Experts of a small language model.
Size: 13 layers, vocabulary 14733.
Experts: 128 experts in each of 11 layers, a sigmoid router, a shared expert of 64 neurons.
Training: a variant of Muon for the experts, 4375 steps.
Below are experts of layer 3 (counted from 0) of a mixture-of-experts language model. Rows are named router (the router's row for the expert), down (a neuron's output weights, with its number) and show model dimensions 0-159. Each number is 500 + 25 x the weight over its row's rms, rounded and kept within 0 to 999. Numbers have three digits each.
After each expert's rows: "comes before" lists some tokens at least twice as common just after its tokens as in all text; "raises" lists some tokens whose logits its average output raises strongly, later layers aside. This comes from a sample of Wikipedia text that the model never trained on. Tokens count by the router's weight.

# expert 90
router:486509474437533525459523483486501492465520494476472550499525486512493525547526495522501479482481501508485501513474489466550501584544492474523463534476470534463502526528458496534519529491487520530519509520507473533492486511518513502532503495483529481497467508524485517512494487513501523519483460480536521528480460491547505468503507466524536502461485512514491539476484487523510489490496511490517492523448496463487518516438510471529498513492546522493470535483524520499483551489480518
down0:500469511530471533494518505502452465470476488519466488563542508470490515507466495506493515538483478478495522477492512469446495515528480492511474524531495494467516533544548555460531516501532492492456478492524516499491504510505531521503529446505535473522514499520469499517495487530515549493464483463485510459526527463453474536495502509522510504516515548511544529518483492487502476498458491499499493453500557550461491494513500519500497494503511540519514510473491524486493519458494510
down1:485514525545489459482491537511506532500510499449492521461460517502474475517534508492525499535518546511493498502539472517505462501481554528540481539479483468454508514496481498513497538462534504498491464513470503489505529493494513466512504506483489482528542566506448484505444510515474503496515520522473517466451495473506496515500510498464554496489492507507545537477499531457522491516537517490519457519470494489487513534488498472480492507524457497463515525517515523517487515556503468
down2:515538448504480418550541496495494539467492509489528501471536531471492478538477493513518476518483491481482520496477476471475524542474475523464482492526477518486446485449473508529527507487493496522495515530479522488495502523533497509456484482478472559501518513502500523493500504506514489474489518470463472528530510538498493506454502477474538513485498506513463478523488503558533516510533493509436513509473497539496529535505490499489492517525502487502521510526474480483467521550503540
down3:519486461499501495507514491487486498522532492505509500560523506499545493521467523484513445534458508531478487467482471462520478498480545550522479517555475479543511486484475466493480526485501459456517479513471529475479492514449497469512526491517510522501453483516517524474489487521461528501518527497553519478498502466509483528456451504445462535492493505486554488530478500494520490486506490505507515518526540549524503476483501486492481507499524475492519501504493508492476490479573491
down4:495518452474503480461477500528512473523523499528479566528517506522470491484511490507475540451484503487501508496512493492504456502485501493480452502517499494488512514427539524507495473521548493521484472482432503473495550469552495479539552489501484513465515513516510513510496451494508486485513504478514525504486510485535496495545484503512535508502500490485525502522477490474516492498467551497492544468499475480476444505509442490493479526535481494492491544470533527552531510502506527
comes before: " of", ",", " in", " was", " (", " is"
raises: " in", " to", " the", " sl", "-", " off"

# expert 60
router:501520538487503535519503488487524510518479486489482529519528512511523488539489463456444481459530493536499472535481504495502524436474471454492502482522470512501513514519505462518532482508459497470497512546515491472465505502487479513479529467498460510527526510521530469510502550503505488478491486477495554534497514487537464528535516495537497500470491482524518537493450529514510507484544502494505501524463510447495456518448514523483523513497429495477493475506503510507544538485504514
down1:477483471518516515452504518495502482502503487514480495472474474499454483495492527473436520473515560481496541530481527495520532536507497537545505504518470528479510510536534535523477464475487509510480502450527516450517486469510485495485487498512493510491498541522483482482538523511459483482484480508516511523531511456481460583473507474458458516498537491486516495517491512475441501487512472517480493529489511513545532522492488533565539523490473511510528501499501509480491479487496504
down2:486539499515499508476495520504491485499491532482485489504522512462489513508514522493506498532525516495495472495475495493473519523498493540500507444483510503482505482515442530531505528510525509472486491544485485506507477472490465496513488501443530492517525507498493544439475522485464515523464566479517520488444502508418510488499459476465551519517499498528506518549438516464500525494476490512450523499505479479495497494493445537473486464489508467480537490459497488523489490506534531
down3:525533504508500514490450506477528503531426505517480479536525513471475510460464561473492487523500501455530493504537464518474495504531513512498495509571510523514512564473486479504487512497462535501520546501531532485476497495483492461503482511563504509489527516507520524466531504492513489475461493513517498504499431561497502511508513464544519534514501501454543540485527503512481519516515481540466507511488508497482455481521487500501482488496507506506512492516531490471504490483483470
down4:503527510523510471515489503529481474524523450476510486502465550529506484477486474489489474532478540546509473499543470496543497478526467502493527503472491503519472494519504497485525479464491517429555467483470505525483506453493518480509527524535510532513506521509521537491515530506512492504534491523518517506536495499485512498469523515495497523471492530524464495518492510461444516516523518512477492503498480471501469481466526538543480543537509547519570542520486522531498453492504516
down5:520484458500472475448510488461548496482483511475502474512473507501476517534490480523520490475555489467497480488469501469516525552480482488494447453506503517537497516533511483446473482520438528484513555488518520519482502533484496486510467525538483496508533474455514535496495532510478518521510447513510506496513517488505536523462505529493492472534552516491506498537463488501504504486455488474495482505514518478519494501496459486510496464501536495510475492536483441466480459499537492
comes before: " |", ".", "%", ";", "–", ")"
raises: " |", " and", "-", " as", " &", ":"

# expert 69
router:472498504515462504491451565502519520535492510487574493555493509488497548499500494489491504484494512500533502502502504479504533502517534497513477448519488440487471506511488508525498536470500522508525567516486501557536518473536519478497495488521495522524474478469492480498500484504496514511474487572485437466515508483491492480496491544502536520512519499514533451541505488501483507450517486491475519481510543512476515476527548521512479511488518495494473531462498544507499480500504461
down0:481428491487494478498517488471453513536509503488482484473542522504517487482501506463542490483487522506518524473517499511518469492533506472524515481521502469490489489505502503542479526516537462539496475505499526474476483509551525518491519491484477503490497479400497501518519504476523506515488492469493436498482529476485517458462489493479509506513526545532493553524487505479476469485533511519515520499550502526544528532509452527498513484554500509499545512533509499526534501538491515
down1:520498484494501493504455482574508503491429467541508476480490506493540499501518482487500500492500468498516476547466510468524525496505471493529513497498501448477532480490524556503483513513482511491522494470532513544508488491462501478541499512500527480550533454463507526537502462468509503498541528519512452559519521506509503522466512512453499552497483479514497488508483531547497483508520521535554537500499500493497521496473517475498506537529473461487512495473495512476502475478509460
down2:541496482491515519478479522501516473506507457486451554532558548483486462508500469459505505503524468467525535494477494473490453501486495528520493485498485505519495440540526515490447508471513476489468506508487468494482523506470522505482519474519510491519543479442453486499480459497472443479521467491482499522508501476536472505462501506478531546472500510517458520499518539504506519502514550480514534510507499515469501489479465527496522493479500499509480550468506491473521494529539518
down3:504484504519502538522493534476469481507500533472512510533522523570507503521527516545520511514540526492482473504502462488501534491515487524489508480494487482498575497519482490540519511501463546457470502488500509522533537503549489533491530523517492558497444475461471518506450489518500479530506525547523493476473520489517489512517558514451489528484524488532479492507495486498471507526506502537508482485501490476492485508479471448489522472521501508561507498465484491455511519472492502
down4:455513476492509488523494471495463489509554480485499491499497482494472491514526498535494496472492509492489529545502481476475477540463536479499491485477524547491531505500481469511526483504453469515448486561505489468483461509481530499460512471519483500496506530521518479511493482485527539472535502511486491514506497497492499507480482452482524495512493498476515525512489532453545532509482512470456463514563534516464468523491486549460518435467535519505502502516473523479513460498515552
comes before: "|", "\n", "-", "==", "===", "The"
raises: "|", "-", "\"", ",", " |", " ("

# expert 20
router:479513495491487529520495512463530462460507523444523483523500537492501498470470467491464518514449521492539491499530512549530475481514522516518451457489508477484505487503535494528535503469497518517497524493521518518518508467557500477524502493524505496498495494454499463470492493490503487493466528482517496482515468455505461537501481533498532526532504467463512474522505446508528498484475485463483518448544488515533486470454519537510531498520455477480478558502503511514523514498470469
down0:528503505537505506492497509450506485505500471448487508478479541518503479489543448499472514523520503493495482491525481482495493511495454514458520453481453519499485519492523523466494513554500517513524462471502490508486518459531499467499503495496494480510528496507478477510506521524524465488503469476517493451459521503525541506514533493471454512519471497519501493530540485506495543504536523483490463548498504520478488530508473487506501508546499504492473558501520550440557479514484567
down1:518488506508506443487526553479501480471507488475444492487529496534520482497497502540515514442555489509486483484486493535510484465461514497544524530496476534552523509496482475480490533488515517537500499472552505484491529416517467522480508521492551492492513481485465485529486505534506479501500511509524504568559506462538485504496509508484535489459538527519501470504517493449460528548493481502479517492495492483495465527503490506502497486515511496492510474510497495505489482460495525
down2:483465513463523490471541501499494464509511501518492513489533490523525478504533504506489480509517526510476474501534492510501504488506501498504503513470538506455505530482488502518487471507526516495484564501472473505485511479507498457506476539508513580587467528513520499482500535496499486494538501494465506461499468488476465477531535498531472518478520505479556477525484506460538492465509501474502488440539475524470511504540510496514422489487507493487476548523466484527491488515501520
down3:533504490488525490458533479474526526535516545533528518482502441491492505467519504500503511506479527507506529507475509517518458453510501493503482519526503470473497513518483463484471470502487510523477462468511469529501483502509494524476506510499521497488502526492489508483521466532492485500529492486528547514490516537499490510497486470528481495484509497509474489469561508506504502482518511520548485554459498558479449464543515427464506460477526507472535518522533476551469522494558505
down4:489529507548512470514472503479525494525490494511509528558529479484518517529479437527518469503478485492542514495518530455523495518500462464526508475480494540514480521477511509498472563507519469477478479532469500491488500487475491509496537484529513513530530521533522497498449498501497489485486476515501496509467501509506477514515473518499448491508481530512527534478539561503529555537461520492502528507481507493462504510476543555511516477502492488476511515481500513551520434474522470
comes before: "|", "-", "\n", "=", ";", "|---|---|---|---|"
raises: "-", "est", "ing", "ating", "Career", "."

# expert 92
router:512513530468501475506486547476496484544462508486500473499499562528530547508493502507507491540496512515516495470474514523520511538484486530513505512494472478522514499534472513514498514500526524498514548504479531564544462468515478466482486463518509496482508497463491493495461480471510538452499504502540454473542495505488515516491484488466537501511515480509506464502498497499495525482471513450493529509548476527550474505537511524504530469488502487448543502508481532511415495513499482
down0:501524512410474522519482492494541464510516446525497555498483462485573481521499457489523498490438474498507517529502539502490537494545508525479503521448503511483481495505516475539529484523490494472505456508530460481535482526481505476523489496518514507515531487503485502488481538492523501522491497503515506513545503526507486496509528515475565526489486480470498498507522521481516520543500510542509475483477505452515517518508506499503491517545507476510514478517477522461493561483478477
down1:523491519516538518525488511470522450495505531483525524490499506539504518441445470492519493499540537499474509454509492490487460495466507485469519501475502539450532523540552523482501495487516501495536525492473522523525487490482490484505474515472500514506518490520492511470469518459536522463467486522507504495485498473465493507450554502449518476533497456508480468545504511485544530512494466496499493513524471513441522501550493489511512487531472506513476546489515482507478515489483449
down2:516470484481492484537494509487498498506510461437485487519458535533467487522566514482491500514531515482532497480472484514504480518479488484506451437514471524510502495502493494468489513468527521520521541471484513514503560468506517483527504470514478499513490497493464507501472470554484496495482477525501496490515503511492471471494491503440495469473487507538455490492530489513522470454477502489479546516496486486479521536489516533526493503517453453469536434526456542466511503501482484
down3:558484541518513539493491498511508512507519522498515467527505501514531517492499483482546530480485532508505441527493492474546498488531505519480479509479519517508525492503565498526501509479512537485539470526481475517534514512484479557514486525521478484497509474519490533537489532540516494482484477484509484490460470499486516508551514519456534495499561532496446485504520515486479537522502490440517500488484445494506458532556494517487492526464508466497508466476497461473510476531515498
down4:493483509502486550467485468532473511451536502526537495522484550511537481488539487492500491515429520490478506521499515496494490465495505509435503515506451472474492498480500551471538498492483505478520489495524512520499507484512487461502545451523546496529442502437492491480524498515506538532541496520537471510507473514517487494504506498525485480500548486464532495513457503492519472470465489527525433529486479499496505502543506512481501528491501531486466497539487472514506516489506482
comes before: "\n", " -", "-", "The", "A", "American"
raises: "-", "ee", "air", "ose", "1", "overs"

# expert 43
router:510509506466545453454472526534490495479489469545476486465481487453510490464521510530495487501490491500530499511554469525498458503471496515533506510521492504536504462485504500523559501482498489495464481492501514439512490469538515477501507532473497504528480514565473489480483497492520551481523511524551515518477495464498505483491496494501458510521459503503511540463456486493478522499478474548498492475457468465517491490464502514497482487480498526515569512503491529497498525475449507
down0:507516477472525512523469527474458452484490512523515499427453491529555504492482479496462469531474504479506490501508491472478519480494465515512519506512496510470510529512500467519451488488502519518493460529487496526516488524519497470512528500470485477474502510532495540480472461463510505505516448543521489421458461489503525496510481482518498502531458476512550494519458519491482517519489496503496497469473536504517456518489492527494493502461487518537529488438531460492518500471481499
down1:510489548499522476519513498484478501486509500487516494458497518553481478485504515513472501499549533495469457497459493516504485484493538483469489507499464508498524543457537514473474491538528522500478485473520498463546574493491500515516501484473543495466528537525518519503510480537479473528522507465527481496476457481493478520499485486458505483500530498484458491458479467500514540485500489447504522552495464507493492489497503448468488543525509450464465496492533466495482459504494514
down2:491476471516531483519553471525532469506459538458476467464467517520477508506506491465521477484465456501501457481468464511551499499535504467483525508511488495497528491479519529471503517512517506516525530466518501514512496501518537516526492486529488443488507479427487497490515506485428521481477488542487442540509503500472446500507518495525495479505471467486494500522493485520433499481478525509475507499527513471507520503493509479524511510495500482467469478515515490539542515515545515
down3:527524553490437478524466518524477461480516534530519480521479523487538520500477488485532464492435551516504541424480489479525507536556474514507517499468486491475510483471491466497552507442541465522505544498503523526542507502476487521500501494474498500482498456518501524467496471524514477496499488528495501504503516492473540520484543501546489503519492494493502529524534504520472515517493473490519510507493507502491460496506496500527499469497443547508510533508496501478528512534495499
down4:504530520517499533558514442538532484510514512483532485532549495496479513493508524482518538497566517487465472501474519520471514514503489516487517503492522474517536535483528485506498502501504522545512476519485494526459501524466521520523484503507542467485462477488484541501544506538465486510527538510472500513493547507490488529523515507504521528476553535476473515491561535495504462526500464432535504483538522497482477504473508511486465463487501480485477503507529498455476516515497509
comes before: "–", " |", ")", ",", ".", "),"
raises: ",", "–", ".", "\n", "-", " and"

# expert 100
router:490497522534485509502535452495552467531498439485506512476506512475432470515533491506506490488477479511521469534499501521530537452542505454511489519489538483509462488482522538481476522518498435499473515517503469515482500483509491496492500521489477493485513481498475462493501490502482492485488498491558510495499550497514519447504478518521509485484473542514487556468475543493477554531457487499486479507506511555539537498476486455452507495512467476485497488524515501471512481501513500
down0:514501492519563507487488517514455540498509491484466448543541489485564514496515471481516474474491496513502510483503487501523508530518494456473495513483491521478501472576498473487481459523544526470465443510496492504545465468484541519485503508491500496464496488476506469478490514532472526490476502553507536480480509494500528490485472510462523544485501487464495539500512467458499486481482490463446522504523456465512474528498523466498521511495469497472514496474476528505491483538493507
down1:478514457513485528464540459485481543518502509470443423490520497479525495474508503509483494503497528527468552510488491460461527481459510546489476488486521490478486484501484504538506515535487462467529466506537486511503492449504487477489481502462525537542485460553459531489469524458516471546501518480550481518521500548501506519487499481467518509493521535499516521513483467504514482515487526474537460501479489497531502490514522508463502485494519508459525507507513486506497497492464520
down2:467446497504463484510523506483496505477534513521516490451487468479482524484486503494529529470455525498512451482509513481559507465471533484493532503544496454475516457492495465523502547479508475503489531552473477482527514490509495521500487473520520479483505523515511486490516493483549464521520505490466485475501464468477491502516467482519507497465487504489504493460516479498490484503525515538521517496471478468523552512507432458497483465468435525505471503531506489469523457538499505
down3:457515447514514495540496438493501467489534509507484490498487511484508461484459439483529489469467494513502504477508480531511491459466449474519479499519519464519462514491525507501494478494523495494532506474467532476493480517518492449468484547483464466502495410515517504496509471519474475476490528496515512513482499478479501502469511519494493488477494478556512471485537527501512469490498478474484500505480527517491456468505543455510507531474495489459468535510492496474467468518459498
down4:529435510474514534511458500475480490503493490529471479477489490472551541482523522481497495480502549512473552535540466511506483508488503487510475511491534493498509481487480451543504515508494517520480497509512520473464502513487543490484474473466538548506543494529500454538504486500501510502467528477484503496502463490549517546500466525479493469510492520504494477447547523493482493500494506524490512515498514517485483431553505503480497489485535502497486535519497442509495474481435496
comes before: ":", "==", "-", "===", "=", "In"
raises: " and", ",", " to", ".", " in", " \""

# expert 8
router:474489503492484485485462501523497519493512480530490528516457503450525528475515494457493524534477499509534513512548496480487523484492531536527489505517458497533478505510485475476548500460472514497538525456455532502503495519531470468450481477542467502540493543494497516464503472532516558513487483558526499498488495490471501522503504552499464490520494493510481498492504528497468498526539459532469510523444498530526529499496535520520511493504525535517524520501451545477501497497464480
down0:513474484514532485513485534542444488516482479459463502504481512469498505508507496497481472463482465502487482530511536496489512541527498499539521531487492442499449544488481512500546539544482509419504462521524486533530427465505482482514525507504516552553445511496487474514474505477504537504508493516480502499512459512494494531493508452488487494494520492520493498507535468487541501476506470543481466485484491504510478528518515523483494516528498506476529517485520509515494455483504501
down1:488493477520510531520498518498539505490526544484456502509518508499504466501481544494493454475499459530538487482533501509478501553495503489462460489475542498491512491548515532509493529511541478514538503505502523459522474459491503507552523518510499503508499469475513513504503555471474464484521507578482469491459537463522501519488474510518483505532491440526455477513469459516494487509499500475474553500502483526529493482479509520538493535529505495523513505501470528511520502490498440
down2:527526546501461456513510520512469486476534460499489499465534483543510446449477476519482506520537501515491475466454537510464513488518483495483492452490477534526524499448491460507507518493534513526495508493528537460515498486502497493506504510511482519504444516530447524483472525495520487497498522524495508498502471486498498496499463495446494480566478540478477505492488461536477540508478523526531496495489490496476486481482526525516537504494522487509517488544462540485515457496541530
down3:464519489474461468492499509519532508532512487502473502458522521524505547520516523484483491527517541484518476492510502511484511506487471486455510483506501473512513490520497493517532497477494506491506531510514422512482486506502540499537498434479514488545479431495520510503512542511505459517466481536480490477527559500509513495511524512522464512516463500461518481462487494458486492495516468487481506492473522506483477536512507484497458511545454510556535463497528458488505462468518447
down4:500494548511528491502549534448476489529508476477527526505507487495472516526511431474524521466445535534515454490520498505443458520546474513486470495467492497452518540509481513508483469538510526491524475505485469477499486540488485526496513503526470466517520497526486491556517495464489540474462479470517498529470528498497486502524507500509484475475535499479543507495481516465483455500501471492480469519530508494485441504480507468517527508470472529482493504518537481506509506497514474
comes before: "\n", ",", "–", ".", ")", "The"
raises: " and", ".", "\n", "-", "–", ","

# expert 37
router:447504501509454498498461546472510516510498513494572501545488506498497536493495496510475502493512512483541499512497524491506515517515487490520480441514483464487475511509475502514478534489475517477522582495499500593512515489499510488517506503547489507509458504452506486498479488496532486523494482570489452460524523472477507501490511512496531531495498504523503431529503503495484476442513503510477517491526540483476490507534529493518505499516531500504466517492487530499495487492509441
down0:518491552490485465513526482488487485469512478510472485548512473511533451510490491486506518516479479508469489533500480535465458473570508495492510532513469486522516499444526458486521506495518483512455492465474532510532472487503501471508505483502499502476568500499548481483483505522522514487519522500488517526530461526532500464519459532501531481476488516511503499489456460499512541526477487475532522488501521558471555512501479523492482494500512514502572483490456477500520528511486503
down1:450491507516462517507508534460510538491467472524434523501488506473490478487502490480533534503534520457499519492492454502545518513513469460495493471481495491508544508510496496533520532528494466521515551483497525469521520487463541495496459513493440492482494483484494523504514479525549494527516513516498514523519507506479459521552473510482487489498506499490451505509520452522474522483519508534540475504505499460490519522466534477488475528502475524558521477517508465439535505496509492
down2:510553466511478554512462483479511543528506503508540473552518486487492527486538507529525529535501487469494501514487511513532461491496459466503514481464458507462533521526516458499519505546522486532542501494466517519472494442524522487499506463493511474508541454513526470487490483483464481508511510531461531536475499523539528522507452492501503505518510517525488511490486524523490505540490501484502523506508529442501507468457495495489511470502499504516481470521533458457497463497467521
down3:494508501484500498497486548538503472478474467513522482533543552514493472451488513489466482470526513490530490516509478482468528483490514533484498454507533563550475499503511538463505463509488469465552514503503552479470508542483502471484524531472502483520482454520527492518514522497520505513502477481526543496518486503499461498517481479481449479504459469492519498523477523496499468453476545504526500532514529520494459472497521499522496517482521476481528502467504503525496482511525431
down4:510460508466509494480488484480499496447498493492490517519499511506490503500487473484485469485521475479507509517517501496470442501533500490486541519458507494535513449508487525477473495516473543465465512471499473474477454465511510491476451501514491502477509534508517511432513484478471532514521536546469566561488507444481510471492490501494483505514508535502479475525439509447521484486493497511467545505473489504520540532503475492486500451545500534486463514497509502507513527506467520
comes before: " |", "–", ";", ".", ",", ")"
raises: "rd", ".", "th", "23", "20", ","

# expert 5
router:525514496542522507568496448527497512517489490468547531510471500527516525519507504498489497496476481485502511521506497532513492483528490474513521514522435487473528486489540493505490505512516486490482477487455502458504488532506506508504511537501462523453505494533540504496499527482504483534499442463490535491443541491541510471518510478558505513539550526488502475520497495477508476476522500461517520450494499493547472510450460530509447511484479515485498495543508478511542492466515500
down0:497503499548493532536505525504514496466515501529477518501509461468512483506513497481451487441489464527509506460486503491499486519466473495462561500474518465528465505505524441492508476499485534547534498443485511503477503510535539478509521525478487550502494472500452502498508524483532499503525486459501488526526472491514487473504437479530467480510502532538515526479488480499494456499491498516450499466482532475506503456480490467512499513481515535476488472481502514468511489470562492
down1:536484484521512518508476522545509475492521504537508481491465521492496452492470497489484491515520463463511501501505513510495500493460483528502500508518491522531520531495469488476491481488501533543465529463479491490522500473494546520529468455472484493456522533526493527480451497458489539497448499551487497516462452539482456500545495493537500471500511529487531492507532467497523542526475459492501555469528509566491526477493529521478482511464487489482502485482515462515516469534488504
down2:470521458531520516518515491500574482541499497496484513543510493510517521487512481460511515486455562475478504528503502474480504504505510513540490481414520464507534517513503498499512465493500457505487505499486469546511467559478476486492511506486488478540533506550507469488516485511480504493477507495484500493472466498465532477475527487532481493486510492473543531519477478499507529519460493514476479441509508484501482509482511530507491525510480499478562537535517471483547477498535481
down3:486465552492497450567484453514475502537507508526494551519534500496523474537514514516524516531490463518511517509456464488472499478473476504496476503475463455515474493550523517507525470500490473530520502506478511466479505487530539479522487474452504505498482523516489480462495525477514498509496551515473451481465486524495508497492474525505518477545525509554546509493489486482486476492462510498542476497497528502486524473459504458467461529516511487492506499520491488478534464549508504
down4:499497503544510470487504489510459452552468510485529483473465525474524504493513460454497530494548535485505478491457483474478514453508484493473529520478497496520480513493466484470500459488481482509480466491478519492481522506527520468522500493521481502480531464469530467537521501485488522492476495473488536557467476502469514516511528484463489495512520461483482517549510511545511526509504510546481499512471488488557506520494517533528496471526515459464452521497524482536522482517549537
comes before: "|", " |", " 0", " —", "|---|---|---|---|", " —;"
raises: "-", ",", "\n", " in", ".", ":"

# expert 118
router:467513514490456487473480523484477533532465495499498475571509524526541538507511481528507512506510481489504498499496511486541516504542513484544465517502487445508457507508448523475486517482457535509510511531501500491547517465537529492516524452506513529511469525480496435473515469521495494550513493514470503443526514516522468498510483514509519504459513500503509490501509519510502523471507536473476479466491487529465509484532537522511458565510535513511512510508486492479501478508510445
down1:529501496513470526498530549460508443491496510485473516463495499511530504507481499503560513506505509543510463512487449462502514498484453543467496464478519508517519504475449488481528497518537470518507511473525566496521481485477531493469524523510491518519474506524505484499429497517530499486499502503519527496532471536499472511541478480471466509534449484533478478469473481503539492496489510490545494529517483498463507495471516528486526523475481483541524455501531460472498478513523493
down2:525483475486489500513508493530502501467477511538484527479521478492562513466555499483502514475478458485465471490456511492490543512507494531502556489534525509491508533489531546495428484508526546511483469474502542479525539516524547494516524477502499517495528495521488496510527490479500462484515445527466505513463476488509474487518524497502538471517496515519447526459539518510506494542495506520482505521498495516436521512507517530497475517504514491532509528488527499514566508531493508
down3:479421519522499480514515529498536472481480516538477491467463472471503485517505510506460510464532520515495536520468508485479540498485523482539499511490535492525488458484508550488469513526525497533528519519488429520493475548500483493505507518500530511511520521559488518505506500496523473521479516498468484482528503501509471529481544496478488530504477504542497506456477453510484463511489500512474518465541480486513506500482430516507495489507497441525462488499511493458488493507538459
down4:479528514503489560507518511496509512483471556509503538496518484492501515452502480523503512516469489477530500487481536498509478518497485486525452502463524430449460506497510518506505532484498490518499546517506456511489512482476536498555491457496523451491506552511520478481516487518476486545497461518461447498502526473482541536537496506540512523515490508486511499529521495509541517530491476514506494528521531484513476531534493490529519530527494459467512496510500485453451457498472509
down5:531500543490480476527501477476518478523481511533504513488450527439551507520551504519488490487507515518504496450536496454517455477505530485535508497482490484516506517504499480526491474474540462431456476497521493495501457515552496473523517475476459559501495517504504501506516470458468515481511501474477479526518491479495488467496478517521545478467487527488520486493433512487449515492456497499497493484470506510514513514516470490480459510479499531541481519492496480474494527510533480
comes before: " to", " of", ".", " for", " in", " and"
raises: "-", " the", ",", " out", " in", ":"

# expert 70
router:480507503516480541506501483499506511528503482496513552491440556495484502492520538461484507479557507518486467466459522509524502478519477535496471504554539500471497515468516449545537482489501512477473487463511529479460509508506497548481479456514521494506470507492506514534539505467485540515493517517568500511501517551538526506488472521532489529454480509526464509502471512522490501490493482511527542501505527487497513504441514525494520491486499498507484480461490465535469473490502525
down0:558473502484516502500495505479537501469516472525494495466530516453483521504487516535526523476493502474517512518531551534484512522458501500483506457535533470472515524501488528473509525452490528508527497491477437512482496537511482498507525485487481504523509451483465474473508496474469471470465476496468503489473524443492503534518505516500508525542506545539490443490522463493519514488470484504458508498552498503539511482481494459539556464497478503521497516513476495497476481509466524
down1:487495490490471488483525477474461454493500506473424495496457499495540485510525488503521494552540509509486524523474449471510503470536482505511513531496491474508570526532478497534490533541528512481460510500512486477506497465482496492505504483492483451519522514535503495487492465524482443472502535511458471495526494528550532442477526504469474498506515495498498480462466520499533501528468493511506519486507453485511479485504558470475512498486493510499516520531526476440505484495504503
down2:500494509470528491460453512510458496490481542493487506483503494532501546479492508538534509510478460483515455522534459460498497452479464507517493528464506528484510487485481519473522516501476515482490492479505545508500493492490509509509548532507520516512498532522451464471484485495500514492497472472482556508485492480502496517510446498491444455479551468497510469525459443478468544414463484529522487518515469515507499499489509480533509502506474522505525502465495513474494506479485522
down3:512525464438501499486476467491480469457515541430483488451547493512503499456473504514491523502493509498487536486469502493523525424502519490494544494448499482470493492508515537453506498483509494500483471475496494526499519477500474467467523556491514464521512525525501499504508511544509484481506557549486462487517466536488516479550505496512525493526509481478503514524491514445498516501536477481487505502485513464521517492504481498502477452479501487525483481480448476524488480508539500
down4:502448508481478506476479543476475466488519519546508483525543473455503511524492504530504515498491513487505488501475560487463465510526495492509488486489510501486475478518442502523503501488485525492472546495477462461485501523547506459498455527546463507488528475506491492510501460512505476521545477512472466508521494522509514518518490516523486494505537472534503546505526499469491515493468508480489502477520517519518488491526518448496484495465538526469523525541495465504580570502493478
comes before: " |", ";", "–", " 0", " 1", "0"
raises: " of", ":", ",", " (", " and", " in"

# expert 86
router:506502468490539491510523515523543491491490473490510516517472475458542532542493503470474456475460460464499507489472477499441509496454502550501547494504485484466491504459522497541525498480464503519481492457508484480486499460476519539483494556504518520510514471536490474505478536502493551507506503502499489531498491496461512520526472500482539515524529513521484525524492489456481501453513494518548500464502520464524502530461480486466479483447505513519495536558470507514508516503501469
down0:533492492464462464479554488448553450478508511502513499509515494513546501468543504527506535474516483525478461448476519488477531486506498531480499488508506504500509531497523530486464480529536512509454529528495490505516511464513510511513497463482531502475507510511501473511528489499482507468510501493474503467492513516496503511480479524476493501452497512518483474525527541459513495461512480511496526534520499566526519520545439465512468520499526498494488482539547488517451560485482489
down1:513505527525458469450507508518500496535517534517505471494540517523490505498522480534516479511524464522505483502482483549488469491513512447510543487531485510490541493500433468527541443532514525519494490487490512555487480542497534496511474495502462527479523538488520546492540502476488502476510550457461499479542514474492478464497546496465462537504494480504426493499490510528492511475489508516504547500514516526510487507515507481447502478508540488499505520523498496495525502512512511
down2:548454466492503537443477524515490528526514471467500554521524470542502452468485486478491462493463501520497448486550479494479475452495463502523503459478488538487487489492496508489508575486514504478509525515491503563487512497478464534515548484486517471501478479486462520488523512510493515522509475482485522496522529499509528520495488491518521530462452496501507497482515528505492508505517465503497468539496490501493527503470507471472522493510527507531519482478531475524466446460519488
down3:476488485558473509508497525487504503490526528503482492535557479480460540472550573499531518477555519486451490517531534464507513551495460481510507530477511533506509484495480521493497504503522507461472510523514479462537470458453487498549472512500504502483489473525471523508522467523433484500452481511502491478458506510540493491502494483536491543483523508448504482458503497485503552485504515510529472484524509489486474478535489497490517515499511499501507497519469498534516491514498502
down4:507485482506541504489491542455538508487511536499467514486517470512482509517499509494485541497533528528474507456514462521476524536521483511508538518515475450503522487511493490547584505496490407468494505508466476508499514492514488477556510489514507476550506525514490523526470513487490483516506552463486496517478477503516498486494492483501512485501481493468516492492528525543531541501528484503510488487476462428476514474505516507442482498493508512526492477514543505461475475500498521
comes before: " |", "\n", "|", "–", ")", ";"
raises: "ure", "w", "ures"